{"n_layer": 13, "d_model": 256, "n_experts": 16, "experts_per_token": 4, "d_expert": 160, "d_shared_expert": 0, "activation": "swiglu", "moe_layers": [0, 1, 2, 3, 4, 5, 6, 7, 8, 9, 10, 11, 12], "router_score": "softmax", "normalize_top_k": true, "routed_scale": 2.0, "balance_loss": 0.0066, "balance_bias": false, "router_z_loss": 0.0001, "init_std_router": 0.0225, "lr_router": 0.0012, "vocab_size": 29017, "norm": "rmsnorm", "norm_eps": 1e-06, "tie_embeddings": false, "optimizer": "adamw", "lr": 0.00172, "beta1": 0.9, "beta2": 0.99, "batch_tokens": [32768, 65536, 131072], "seq_len": 2048, "train_tokens": 679500000, "steps": 10971, "dataset": "wikipedia_en"}
Below are experts of layer 9 (counted from 0) of a mixture-of-experts language model. Rows are named router (the router's row for the expert), gate (a neuron's input weights, with its number), up (a neuron's input weights, with its number), down (a neuron's output weights, with its number) and show model dimensions 128-255. Each number is 128 + 32 x the weight over its row's rms, rounded and kept within 0 to 255.
Before each expert's rows: "mostly gets" lists some tokens that are sent to it at least half of the time; "comes before" lists some tokens at least twice as common just after its tokens as in all text. This comes from a sample of Wikipedia text that the model never trained on. Tokens count by the router's weight.

# expert 1
mostly gets: " | ENG", " | DF", "°W", " | MF", " Primary School", " University of"
comes before: "\n", " | ", " |", ", ", " (", ")"
router [112 150  96 127 120 161 143 137 125 105 149 140 116 116 135 100 124  64 180 154 113 131 141 121 142  62 122 134 138 150 125 153 158 118 105 115 126  27 158  85 153 133 125 161  77 128  96 141  89 111 133  91 109  69  85 162 137  76 126 104  81 142 132 158 126  87 102 115 128 149 128  85 124 182 116 116 177 137  89 120 111  86 108 100 117 103 133 146  90 166 150 120 128 139 104 218 172  80 139 110 146 102  85 139 149 142 151 215 145  83 137 186 137 126  93 121 133 118 114 129  95 156 107 156 112 116 135 103]
gate0 [ 78 120 115 128 143 148 116  99 127 125  86 150  90 151  90 113 141 150  75 146 195 142 124 112 125 114 142 126  29 139  58 101 114  68 105 203  82 103 105 110 109 111 153 126 150 158 175  93 123 139 143  93 130 147 121 121 152 122 109 140 137 127 162 131 127 124 167  91 139 151 149  74 131 118 119 154 151 161 182  58 147  84 120  92 113  93 140  75 120 140 126 138 203 119 128 146 132 168 127 169 149 165 119 162 157 159 130  62  95 160 152 139  75 126  99  76 145 147 112 134 104 107 208 151  73 154 153 117]
up0 [ 83 136  79 142 140 136 122  91 163 106  61 117 154 155 169 179 116 130 149 131 175 114 140 145  68 162 126 110 130 133 134 137 221 129  95 117 131 116 203 160  74 136 152 153 124 152 148 139 140 124 143 118 112 106 187  98 116 143 138  90 118 148 133 162 149 146 161 187 144 175 145 124  64 112 124 160 147  53  94 122  80 154 104 115  92 126 125 167 119 146 131 126 141 156 150 105 180  81 141 149 143 152  94 166 163  84 126 141 151 149 132  43 134 109 116 117 120 138 121 116 126 147 149 129 187 139  84 162]
down0 [123 153 169 127 123  89 101 111 119 158 136 112 165 134  77 112 188 130 182 137  43 144 104  88 137 162 151 136  97 107 121  95  89 149 112  86 101 108 112 108 138 134 156 149 139  96 129  76 151 147 150 135 138 150 142 142 120  87 145  96 125 121 146 144 102 123  88  75 158  89 118 115 207 146 132 157 102 107 151 145 159 124 160 168 146 115 149 180 149 107 130 103 125 101 117 173 147 108 117 136 108 116 162 130 106 119 112 117  77 115  61  79  97 122 168 124 141  46 139 142  67  88 121  72  64 119  91 153]
gate1 [136 108 109 140 106 153 175 111 145 113 108 106 117 111 150 136 135 185 133 123 131  91 184 120 129 105  82 126 133 157 116 129 159  97 101 134 123 126 124 106 156 157 168 111 123 185 143  88 139  94 148 125  93 150 114 175  72 129 145 132 102 174 146 108  97 130 119  90 194 130 113 107 199 139 128 150 105 134 101 121  76  82  55 115 154 107  87 113 109 137 150 121 135 135 119 135 141 168  98 150  64 126 155 121 135 111 161 124 125 152 157 163  91 156 102 156 166 117 115 108 112 200 142 176  77 124 102  79]
up1 [119 140 159  65  83 167 122 108 162 104 130 152 120 106  87  99  77 132 140  94 122  41 160 149 132 110 138 118 114 125  99 133 154 176 143  86 134 121 113 160 113 135 153 102 150 133 157 132 189  98  78 103 138 184 155 183 209  91 138  67 126 125  97 153  52 158  91 122 139 121 168 106 120  97 196 133 161 170 133  93 125 135  86 144 129  78 103 178 153 133 160 188  98 170  93 115 142 109 115 185 117 152 133 132 106 113 131 103 165 116 184 173 150 145 141 173 182 151 115 142 131  64 125 137 153 123 116  23]
down1 [180 119 183 112 103 116 133  94  95 144  74 132 164 120 138  82 126  94 138 109 102 122 150 169 154 103 112 132 146 183 132 110 121 125 121 129 101 212 126 124  69 117  90 169 184 153 120 131 148 109 124 116 100 143 141 147 151  66 139 150 148 103 106  87 149 167 119 111  92 176 160 115  94 113  83 104 208 105 121 146 136 193 123  86 177  83  86 144 134 203 125 128 139 187 111 127 167 102 148  89 123 152 178  89  74 123 135  57 108 103  76 195 205 123 161 117 113  84 132 141 160 118 171 136 198 122 152 125]
gate2 [159  52 182 124 137 109  99 160  52 109 153 133 153 105 118 142 207 138  89 111 148 207 122  98 141  67 125  96 103 149 149 119 153  86  59 161 127  96 151  98  98 141 155 151 133 134 187 141  97 167  99 144 143 145 116 117 114  90 167 129 105  66 173  94 110 134 169  97  87 135 128 115 129 107 112 119 147  99 103 119 116 152 163 142 156  96 127 130 119 111 112 168 147 124 105 108 134 164 117 147 136 185 169 121 103 120 128 116 122 101  80 149 131  74  69 150  86 117  90 127 106  99 118 151 132 130 118  61]
up2 [128 112 163 120 205 144 144 107 145 152 184 138 155 119 147 103 207 199 128  78 116 194 205 113 104  94  97 101 148 156  94 140 128  80 189 143 125 133 170  67 124 150 159 106 145 133 136 152  59  98 136 105 108  98 108 123 166 169  93 119  94 134 146  78 182 138 121 130 111 168 153  75 154 103 127 166 120 112 109  53 111 134 161 101  78 155  98  95 113  93 133 137 160 142 119  93  99 176 113 100 171  70 142 123 155  81 104 160  99 137  83 178 110 147 175 169 126  58  74  89 192 160 148 132 163 147 116 134]
down2 [ 46 222 150 128 143 138 139  84 119 135 133 119 116 149 143 138 205 163 125 137 136 176 163 129 112 153  93  96 106 125  82 125 224 122 137  95 102  87 105 173 117 152 118 149 128 103 108 112 130  91 116 129 136 143 143 128 110 132 146 121  75  95 109 143 136 146 204 166 149 114 151 124 117 115 141  91  98 124 174 193 123 134 173 146 113 153 133 104 122 123 110  81  71 112 169 132 116 163  68 111 107 186 145 127 174  80  99 170 162 187 147  90 115 101  90 130  88 112 141 124 102  93  59 156 163 131 198 108]
gate3 [164  93 116 157 174 144  70 124 101 143 183 162 194 161 183 129 151 114 145 144 113 149 170 142 104 169 153 126 147 183 147 120 106 186  97  85 119 143 136 135 130 141 130 164 147  70 109 142 100 105 150 119 171 150 129 113 151 134 106 112 135 126 108 195 151 131 105  88 107 132 115 147 120 192 177 103 146 125  77 175  88 108  87 106 137 126 165 162 124 164  82 127 189  43 103 155 132 103 128 154  81 158  40 133 152 106 139 139 116 125 124 124 149  44 150 111 182 161 152 131 106  83 124 162 121 132 138 152]
up3 [138 187 100 112 156 103 144 128 187 138  84 157 148 140 150 110  89 134 152 126 124 122 150 202 108 126 139 161 118  40  33  80  82 103  39 103  96  96 102 137 201 130 114 112 146 137 120  86 163 177 116 113 160 192 101 182 111 164 109 165 122 113 145 120 150 148 123 123 108 140 110 141 155 130 152 135  93 146 155 105 157  87  60 150 141  87 144  69 124 168 152 101 124  92 150 125 159 103 173 152 102  82  98 171 153 145 105 133 111 127 101 116 115 112 177 139  94 152 109 107 182 129 141  92 108 172 153  81]
down3 [162  96 109 128 150 111  80 138 115 145  84 156  70  70 125 205 117 152 144 165 150 109 155 109  76  96 165 116 101 140 109 150 132 154 141 112 135  70 115 112 139 103 123 164 170 214  80 144 179 116 122  99  90 124 144 145 138 147 108  80 169 151  93 160 145 110 126 180 140 126 104 128 116 134 180 123 193 145  54 102 129 157 163 117 111 146 125  60 138 149  83 197 144 112 139 195 146 149 119 168 103 157 137 121 108 114 127 199 143 161  99 118 117  65  83 137 141 171 112 149 127 132  97 162 122 180  99 144]
gate4 [142 100 190 116  66  90  83 130 150 130  68 125 127 130 160 163 153 162 157 108 148 103 128 130 150 126  98 115  97 157 113 190 111 127 112 111 108 117 153  96 152 135 131 105  69 147 126  70 135  99  90 126 150 143  92 160 158 101 175  93  88 126  99 128  87 174  97 150 134  51 134 126 136 109  98 120 139 181 114 136 134  97 144 109 132  93 158 126 166 137 139 142  88 116 143 145 110 159 147 149 159 122 157 120 167 129 211 157  73 136 161 117  93 132 138  49 121 150  88 138 130 147 118 103 119 112 137 159]
up4 [107 165 117 110 114 123 135  80 100 138 133 139 142  95 149 156 101 105 153 102 103 121 137 108 136 100 141 138  94 158 171 231 111  76 113 156 255  97 170  40 127 133 120 132 148  60 107 149 111 133 162 126  86 108 128  46 145 178  96 163  87 132  95 147 125  82  92 183 165 110 112  91 189 147 129  93 129 129 137  94 105  96 144 122 152 164 167 124 158  82 167 168  69 126 159 174 175 112 169  99 137 153 152 143 147 123 201 109 128 103 136 143  60 146 162 115 137 130 114 141 106 127 149 102 102 120 147 149]
down4 [161 130 156 131 100 117 172 132  66 192  96 125 168 104 124 161  88  91 177 122  92 181  99  74 161 189 137 107 167  85 125 210 142 134 146  86 182 137 111 108 146 131  92 156 114 113 140 147 130 108 124  98 134 139 139 149  84 115 108 100 221  74 116 130 110 155 106 149 130 166  85 166 134 137 100  42 180 143 122  68 135 131 121  95 103 113 145 104 140 132 104 157  52 155 119 123 143 107 171  93 139 165 153 122 126 200 181 115  64 151 147 155 165 119 172 144 203 183  98  47 127 121 128 102 103 168 136  74]

# expert 13
mostly gets: " (born ", " from ", " on ", "In ", "On ", " August "
comes before: "1", "2", "\n\n", "6", "4", "3"
router [119 147  86 108 156 161 126 122  95 100 148 148 133 121 133 116  97  95 160 157 126 150 117 119 157  91 117 123 119 158 162 112 157  93 116 105  96  85 165 116 130 136 145 158 100 112 103  93  56 113 131  79 125 103 137 165 139  74 139 145 102 119 116 145 130 112 125  89  81 179 159 106 116 119 162 103 100 102  97  96 156  94  67 144 174  84 121 139 110 152 121 118 133 133 137 157 142 116 130 145 122 126 105 145 150 126 130 207 112  79 153 124 131 122  86  94 109 157 118  93  70 116 116  94 113  82  99  86]
gate0 [169 110  94 118 139 130 129  82  96 123 187 151 179 186 108 103  97 143 116 146 120 143 120 100 104 126 123 121 178 138 134 115 109 127 119  68  90 138  60 115 160 101 187 159 123 119 104 197  83  69 120  84 156 175 136  92 186 119 126 126 134  98 146  92 128 115 143 122 131 187 165 131 105 158 112 187 166 174 120 144 132 103  94  86 155 107 105  89 133 147 120  93 139 135  66 120 119 155 117  95 124 144 157  59 178  86 117 141 124  85 155 162 119 160 143 124 132  96 107 174 106 112  66 156 110 105  72 158]
up0 [146 164 116 204  98  90 130  81 128 151 124  96 164  98 144 172 135  99 147 125 141 137 133 137 128 131  87 182 130 156 155 178 255 120 149  78 141 131 164  97  75  87 120  92  87 142 127 149 126 131 189 197 165 147 113  84  81 132 150 129 152 135  88 139  99 152 121 172 196  89 145 149 125 112 146 137 144 121 168 124 179 115  83 103 115  85  70  75 177  93 189 103 189 198 118 127 113 151 103 115 131 149 133  85 132 150  82 106 144  99 161 107  63 106 184 143  99 119 142 102 145 113 117 142 130 126 128 148]
down0 [186 138 109 136 131 144 142  94 153 195 128 115 130 108 137 146 175 161  88 143 170 133 164 114 105 141 129 105 149  89 112 160  84 111 115  88  74 182 112 106 124 130 145 105 142  82 106 160  78 136 159 112 115 122 192 164 103 163 107 125 123 205 107  80 167 109  98 165  89 138 186 128 156 152 178  83 169 160 147 143 120 139 160 109 106 146  97 122 149 133 125 119 139 124 162 127 130  97 163  88 108 107  86 128 120  93 164 129 114  99 173 131 141 110 128 180 112  74 110 126 169 167  85 144 132  83 167 115]
gate1 [112  92 125 134 128 192 136 132 102 125 127 113 157 135 151 146 157 150  88 168 149 131  94  77 151 161 126 124 154 101 176 155 190 156 142 170 107 125 199 146 152 135 119 174 130 102  94 169 126 125 124 113 107 164 183 120 137 122 105  87 138 146 130 136 125  95  98  84 120  96 166 116 146 125 107  96  73 130 139 126 136 167 127 182 157 120 149  81  90 155 139 150 172 189 143 118 135 182 106 160 164 118 142 137 186 139 110 113  98 128 141 159  87 131 105  87 166 203  96 150 126  97 100 128 150 100 141 115]
up1 [ 98  62  93 113  97 182 138 118 120  96 174 123  87  72 196 161 127  99 115 131 109  98 135 120 121 203 177 131  73  56 132 145 159 220  85 114 129 111 143 148 145 127  89 171 105 141 147 169 167 170 106 127 108 155  73  86 169 132  89 152  92 216 120 131 101 137 133 133  93 113 144 169 112 122  96 111 122 148 156  98 171 126 118 162 174 124 104 102 132 140 138 162 157 178 176 102  96 171 110 175 191 135 157 152 132 172 148 112  86 115 116 128 111 149  98 145 103 181  99 143  81 131 141 194 186  89  51 103]
down1 [119 162 130 175  84 124 109 146 124 148 111 102 104 100 192 150 152 153  98 139 178 136 112 140 157  76 176 127 149  94 100 177 152 157 137 143 160  39  87 143 130 169 103 126 166 116 143 181 127 122 130 140 161  99  90  85  75 106 111  88 140 142 147 121 131 181 117 131  83 119 144 118 128 117 173 105 139 131 167 147 109 155 105 123 133 108 101  66 135 112 152 177 150 129 185 156 151 130 142 125 112 103 132 133 132 153 137   0 108 181  94 171 158 112 103 126 154 110 118 122 123 113 102 150 165 126 123 114]
gate2 [105 135 118  41 148  96 161 219 130 132 127 132 122  45 114 144 124 130 150 161 116 129  96  98 144 137 163 113  93 137 149 150 130 141 111 117 120 121 168 121 121 122  78 115  90 107  97 147 108 105 131 144 176 148 160 147 173   7 210 168  71 145 116 197  56  80 109 127  82 145  96 105 200 103 136 186 105  90  53 123 154 107 119 102 153 133 140  80 163 174 140  89 122 106 157 154 112 143 134 131 153 110 127 152 147 144 110 167 102 109 161 125 176 113 120 142 166 146 110 115 109 129 120 106 107  83 147 156]
up2 [139 160  97  92 141  61 141 170 131 127  60 134  93  61  86  91 165 185 102 123 116 177 123  91 108 136 155  32  87  92 173  89 101 169 197 179 138 133 161 156 160  91 107  61 149  89 118 176 105  85 102 130 159 126 145 133 119 110 108 131  94 127 128 166  69 119 152 131  72 115 154 120 155 167 154 135 167 115 106 124 105 164 189 117 152 134 136  78 143 189 156  99 145 104 159 114  94 160 121  95  75 167  90 140 163 151  97 160 133  96 149 108 127 109 202 173 135  62 146 144 131 132 150  72 149 116 120 130]
down2 [108 112 166 110 117  89 117 164 160 115 117 120  54 122 141 194 197 132 196 120  99  76 154 150 187 102 120 140  59 178  93 187 129 139 116  93 100 161 139 107  85  99  90  95 137 197 157  99 128 214 153 157 152 105  86 129  58 154 107 156  95  71 147 110 134 101  99 146 191 120  72 132  83 124 129 109 195 116 120 111  98 162 202  50 120 146  97 145 142  66 110 130 118 108 111  86 101 137 141 174 118 144 150  93 120 134 110  55 126 110 107 132 151 164 121 158 118  65 198 184 117 100 161 160 161 147 186 144]
gate3 [129 123 172 145 107 144  93 137  89  94 177 115 130 202 159 163 166 180 146 210  58 127 134 126 157 147 136 125 132  93  94 134 209 174  93  98 137 112  80 166 134  88 131  91  72 113 133  73 173 182  47 162 109 114 101 107 172  95 152  95 129 138 128 107  84 152 138  97 141 152 164  84 177 167 119 130 193 113 114 103 139 154  84 152 104  80 117 109 131 125  69 106 111 152 132 149 160 151 134 174 108 145 158  87 196  84 130 179  73  79 115 137  92 124 135  25 190 103 122  74 132 100 130 160 127 140 124 172]
up3 [145 138 157 107  77 132 150 145 164 104  79  38 173 134 162 122 136  92 114 147 142 153 137 105 188 105 162 115  97 182 105 152 162  90 210 255 136  98 164 108 117 152  96 160  99  90 194 183 145 124 131  76 120 159 117 156 150 102  72  95 132 164 168 145 163  62 113 104 118  90 151 146 118 109 143 157 152 188 120 163 146 135 137 163  76 156 165 153 111 165  93 108 136 127 182 141 106 183 169 171 138 129 114  70 135 108 152  71 119 134 146 138  98 146  90 115 135 125 113 151 125 145  70 143 154 113  80 124]
down3 [130 107 159 129 122 136 124 113  88 153 105 145 169 194 132  85 135 120 130 178 122 122 128 140 160 120 113 162 106 148 105 106  90 170  50 124 173 151 200 165 144 126  82 152 130 165 132 144 143 121 126 130  86 116 130 140 119  95  82 108 189 100 114 115 114 179 191 148 162  92 170 193 132 101 136 215  58 136  91  93 134 131  99 109 145 169 122 194 140 137 114 115 162 140  87 165 147  92 130 194 146 137 144 125 157 148  99  54 115 113 129 130  98  48 102 153 133 151 137 120 138 110 147  99 146 124 123 129]
gate4 [153  48 140  98  83 127 152 115 123  94 122 147 131 165 190 133  99 127 120 192  79 101 163 105 139 158 129  81 130 107 116 152 150  85 108 122 118 120 125  56 116  63 170  97  93 137 110 148 159 124 135 138 138 109 151 135 162 104 109 153 157 120  27  81  86 118  93 124  83 134 122 112 184 153 137  96 137  92 109 124 115 162 118 112  65 127 132 119 134 164 105 144 150 134 157 160 161 139  76  90  94  87 140 135 138 147 145 164  95  75 162 149 113 140 172 191 175 138 164  93 137 156 178 106 185 102 144  74]
up4 [128 127 137 214 111 159  96 110 127 192 152  94 165 148 112 118 131 184 127 130 110  98 127 111 106 140 181 102 128 147 141 137 151 138 154 150 185 138 156 165 118  92  91 141 140 113 133 123 160 104  91 134 172 196 149 106 112 164 151 102 125 129 107 101 151 137 176 105 140 178 124  81 110 112 143 166 135 143 136 127 143 117  77 117 132  71  62 168 165  82 118  98 150  87  69 141 124 120 205 118  88  69 141 106 133 107 135 164 116 217  95 156 149 183 155 155 187 126 145 164 148 134 107 138 132 145  88 127]
down4 [ 98 143  83  85 108 135 126  99  69 145 171 141  98 118  89 124 101 134 187 174 177 141 136 153 139 135 163 161 134 162 150 133 162 129 185 105 137 195 114  89 112 167  67 181 189 128 137 118  61 100 126  99 127 165 171 129 120 124 135 123 104 147  97  80 128 165 108 155 121 127  94 189 118 143 124 162 114  93 181 146  70 142 168 151 137 100 129  99 106 126 139 132  81 204  90  45 130 114 142 146 134 207 112 117 151 111  98 155 104 111 147  95  69 171  95 198 177 150  78 103 134 138 120 149 125 178 119 147]

# expert 3
mostly gets: ").", "s.", "es.", "\".", "ing.", "ed."
comes before: "\n", "\n\n", " The", " He", " In ", " K"
router [114 146  93  92 133 134 122 142 118 102 156 123 138 119 130 119  75 118 178 184 108 172 146 153 145 118 187 162 141  89 145 141 155 101  99 111 174  62 151  99 151 163 155 153  89 116  96 133  98  90 132  72 105 112 130 140 123  80 125 111 117 151  99 169 104 133 129  99  72 169 164 116 148 134 147  73 108 106  82 120 146 112 108 135 172 100 131 142  69 151  71 105 182 163  97  90 141 109 184 160 165 103  87 128 106 122 113 191 128 101 124 144 122 126 138 108 129 165  96 100  67 157  99 117 108 129 132  84]
gate0 [ 58 109 131 117 185 112 175 111 160 109 105 150 173 128 161 151 106  81 124 132 149 183 143 118 129 124 153 168 170 203  97 120  62  67 125 128 204  95 153 121 183 118 107 165  73  99 136 199 137 132 128 109 185 111 202 117 130  95 193  97 107 118 131  92 131 118 102 164 122 147  97  90 177 138 136 132 133 193  88 106  88 165 152 156 138 104 113 110 121 152 104 109 153 176  84  87 152 111 154 176 142  82 126 117 126 124 128 137 121 116  95  81 188  99 145 126 158 104 156 113 147  89 128 107 140 132 116  84]
up0 [136 136 160 123 103 154  90 162 125 101 129  83  99 192 152 126  95 140 110 158 134 132 180  60 128 127 137 133 174 103 161 117 200 100 121 101 155 150 154  72 127 151 146 129 109 180 165 201 146 146 140 123  81 156 137 162 104 180 163 143 168 100  83 202 105  95  42 119 178 132 132 143 152 105 126 137 144 161  93 114 118 110 123 132 101 186 137  63  94 174 135 145 135 143 127 112 128 134  67 143  91 110 132 110 139  74 195 154 142 165 108 117 116 101 128  99  91 147  53 130 119 115 158 159 163 161 121 141]
down0 [121  85 155  83 121 139  71 135 102 169  98  67 208 183 107 128 122 149  97 127 129 147 143 130 153 149 108  90 138 113  87 140 140 120 108 104 140 111 153 129 108 105 142 163 111  92 159 105  77 140  92  93 107 101 109  94  95 166 191  90 145 120  96  81 102 109 123 124 127 134 157 135 185 183 196 121  37 131 154 136  85 144 148  87 170 180  73  83  97 168 123 156 108 119 127 142 138 132 129 153  67 109 157 122 163 163  97 141 114 101 120 166 123  63 148 149 133 167  77 128 150 148 151 175 164 181 100 136]
gate1 [173 150 153 208 215 136 127 120 138 147 163 108 182 104 117  78 185  75 113 136 133 165 124 113 127  85 122 129 129  73  65 131 152 107 111 106 129 103 119  79 158 132 104 156 142 131 127 128 121  86 119 122  64 140 113 151 165  77 125 130 128  84 146  94 121 147 138 160 132 122 132 121 181 137 104 109 101 176 129 145 164 109 108 164 166 103 135 186 126 118 134 131 184 131 118 128 157  77 124 173 100 107 125 175 147 108 120 160  93 130 166 164 142 124 196  81  82  99 110 113  98 131 189 147 151 128 116  77]
up1 [117 146 141 125 136 165 142 150 184 157 123 139 150 133 148 125 158 137 143 157 129 126 127 101  32 113 105 106 114   1  89 120 120 243 107 149 129 181  78 116 136  83 135 130 135 113 102 150  92 175  88 121 140 135  69 124 168  97 205 171 123  94  89 128 136 103 149 148 130 134 190 187  92 111 102 166 146 112 139 121 139 155 162 118 131 107  47 159 112 127 106 134 128 144 109 121 127  94  82  89 120 107 148 165 121 103 196 155 139 183 128 134 161 142 180 125 109  75 136 139 110 137 149 119 129 109  85 137]
down1 [ 96 131 133 128 120  98 151 129  97 129 164  94 152 143 117 173  64 105  88 162 164 152 136  87 171 144 102 133 180 129 126 154 109 102 155 236 115  18 135 120  89 109 109 151 169 178  97 123 145 154 146 125 128 122 104 156 138  82 111 101 159 158 137 100 147 115 134 129 113 128 120 106 132 112 130 106 181  65 114  77 147 185 130  69  89 156 142  71 114 104 126 111 126 177  61 135 132 117  71 174 192  95 150  86 119 130 130  46 128  80 103 144  84 132 142 135 128 139 166 147  80  98 110 101 109 118 165 126]
gate2 [ 87 129  96  60 133 110 102 123 116 100  88 148  82 104 164 122  77  85 175  69 125  91 152 115 136 158 173 161 179 150 148 121 118  79 155 118 120 108 112 163 145 175 133 156 127 104 115 119 153  72 149  90 167 124 103  99 171 138 169 131  73 167 128 163 103 134 143  90  70 163 119 100 181 144 120  76 112 175 142  78 177 100 125 147 104 175 126 173 117 121 105 128  91 130 130 138 143  77 116 126 141 166  83  96 159 111 147 115 107  96  62 152 109 119  73 114 144 160 163 122 110 116 141 124  89 111  26  60]
up2 [147 114 134  82 154 106 141 133  64  61  97 183 187 142 122 151 122 135 156 136 178 115 153 105 179 146  97  78 163 107 181  63 120 128 178 123 143 116 105  96 126 120 132 112 168 144 121 189 136 115 195 125 122  56 136 103  76 138  89 106 164  68 103  35 132 133 122 110  88 101 122 158 148 145  95 121  91 102  83 103 182 199 119 133 159 186 157 123  85 126 127  88 190 119 140 121 128 129 118  86 153  99 143 165  81 114 201 125  54 124 133 114 145 160 114 129 140  97 119 134 123 133 153 118 224 113 133 156]
down2 [138 120 202 128 158 118 116 146 119 102 142  94 153 156 135 103 120 110 106 143 105 117 170 111 110  81 111 150 175  97 181 130 140 148 134  81 112 155 100  86 148  97 141 123 108 101  81 173 108  79 190 105 129 105 238  97 141  68 136 131 126 127 149 124  91 118 104 101 175 103 132 173 160 147  85 151 142 124  42 122 123 170  84 139 155 130  69 108 105 137 164 180 168 117 114  94 173 152 174 112 158 176 129  83 159 160 184  62  89  54 114 130 137 132 137 165 122  92  91  98 134  94 148 152 140 104  59 115]
gate3 [128 205 166  94  94 140 159 113 104 104 149  77 127 120 171 133 114 144 189  99 141 156 115 142 167 139  85 127 174 124 131 156  53 197  91 133 193 116 145 176 118 138 185 154  78  62 131 135 133  82 149 147  97  90 130 141  88  76 147 116 125 151 126 125 125 134 131 134 114 142 157 119 154 111 142 144 127 129  83 112 144  94 193 131 183 166 159 142  62 107 156 160 106 140  83 138 164 119 129 122 176 130  95 142 170 110 158 170 129 123 118  85 122 159 135  87 139 122 118  92  81 134 179 142 158 109 126  90]
up3 [107  93 161 152 114 149 152 144 163  92 146  15 134  96 149 144 147 195 100 176  78 152 118 179 146 141  54 130 154 102 133 132  88 155 126 231  93 121 151 165  67 131 139 187 106 115 130  71 132 157 131 174 110 103 113 161 119 130 168 148 140 147 144  72 101 165 132 142 115 142 189 166  92 116 109 156 179 106 188 157  86 129 159 143  96 139  90 147 128 108 143 134 111 132 140 115 103 108 195  83 169 116 103 121 168 136 129 131 171 107 115 104 154 151 144 127  78 122 138  83  83  97 159 129 142 136 182 113]
down3 [ 97  82  93 119 164  98 135 108 101 161 124 140 108  99 122 149  98 135 130  97 169 117  93 184 155 136  86  94 159 148 122 174  84 197 135 148 123 162 132 173 127 146 147 147 118 120 100 114 106 112  82 146 100 143 111 129 110  74 126 127 185 118 184 125 148 145  68 166  67 107  83 182 108 142 107 168 198 118 141 174 116 149 182  82 100 141 163 159 109  53 119 169 124 127  91 106 117 123 139 140 140  84 187 158 124 115  81 183 154 121 129  98 154 164 143 156  95 108 153 123 101 117 118 172  90 180 127 136]
gate4 [180 170  87 133 102  79  64 173 118 134 169 175 105 139 121 139 136 159 172  92 114 110  96  92 120 156 117 139 126 194 157 101 109 126 171 107 132 118  55  88 112 125 176 105 137 110 129  68 145 155  92 201  54 115 139 131 129 113 141 160 106 162 121 122 144 120 193 155 176  56 149 123 147  96 119 150 145 191  90 114 168 143 125 168  99  87 168 102 144 183  71 110 117  88 124 148 101 133 135 168  86 141 166 135 157 105 141 185 153 135  88 101  89 123 100  86 135 149 114 194  80 121  89 136 126 118 104 199]
up4 [163 136 140  87 120 117 187  86 124 145 156 125 104 153 163 135 152  77 140 109 126 123 153 125 135 159 161 132 112 124 131 148 149  57  92 148 150 141 125 138  86 199  92 111 192 111  97 161 183 110 165 159 131 127 225 104 143 134 163  76 158 160 124 105 114 140 158 146 123 119 161 112 123 116 150 201 187 130 128 133  64 151 119 106 109 138  96 127 163  96 113  92 108  78 124 108 156 145 118 134 112 197 168 152 117 100 140 124 120 101 116 202 127  59 112 101 112 129 144 132 111 117  81 138 155 106 129  63]
down4 [ 92 128 108 119 122 167 182 101 120 120  77 111 104 110  57 137 133  85 105  80  92 146 109 140 150 121 134 149 170  68 136 156 144 134  95 128 122 184 142 102 153 133 192 153  97 183  93 123  89  83 119 132 102 129  73 110 115 152 151 110 117 158 114 110 152 165 110 156 111 130  68  95 103 218 157 138 191  68  86 116 129 127 105 150  88  78 146 147 143  70 124  95 136 137 134 158 187 157 122 171 172 159 109  78 152  75 178 179 172 100 175 155 102 144 158 116 169 171 112 105 140 210  80 117 131 125 136 131]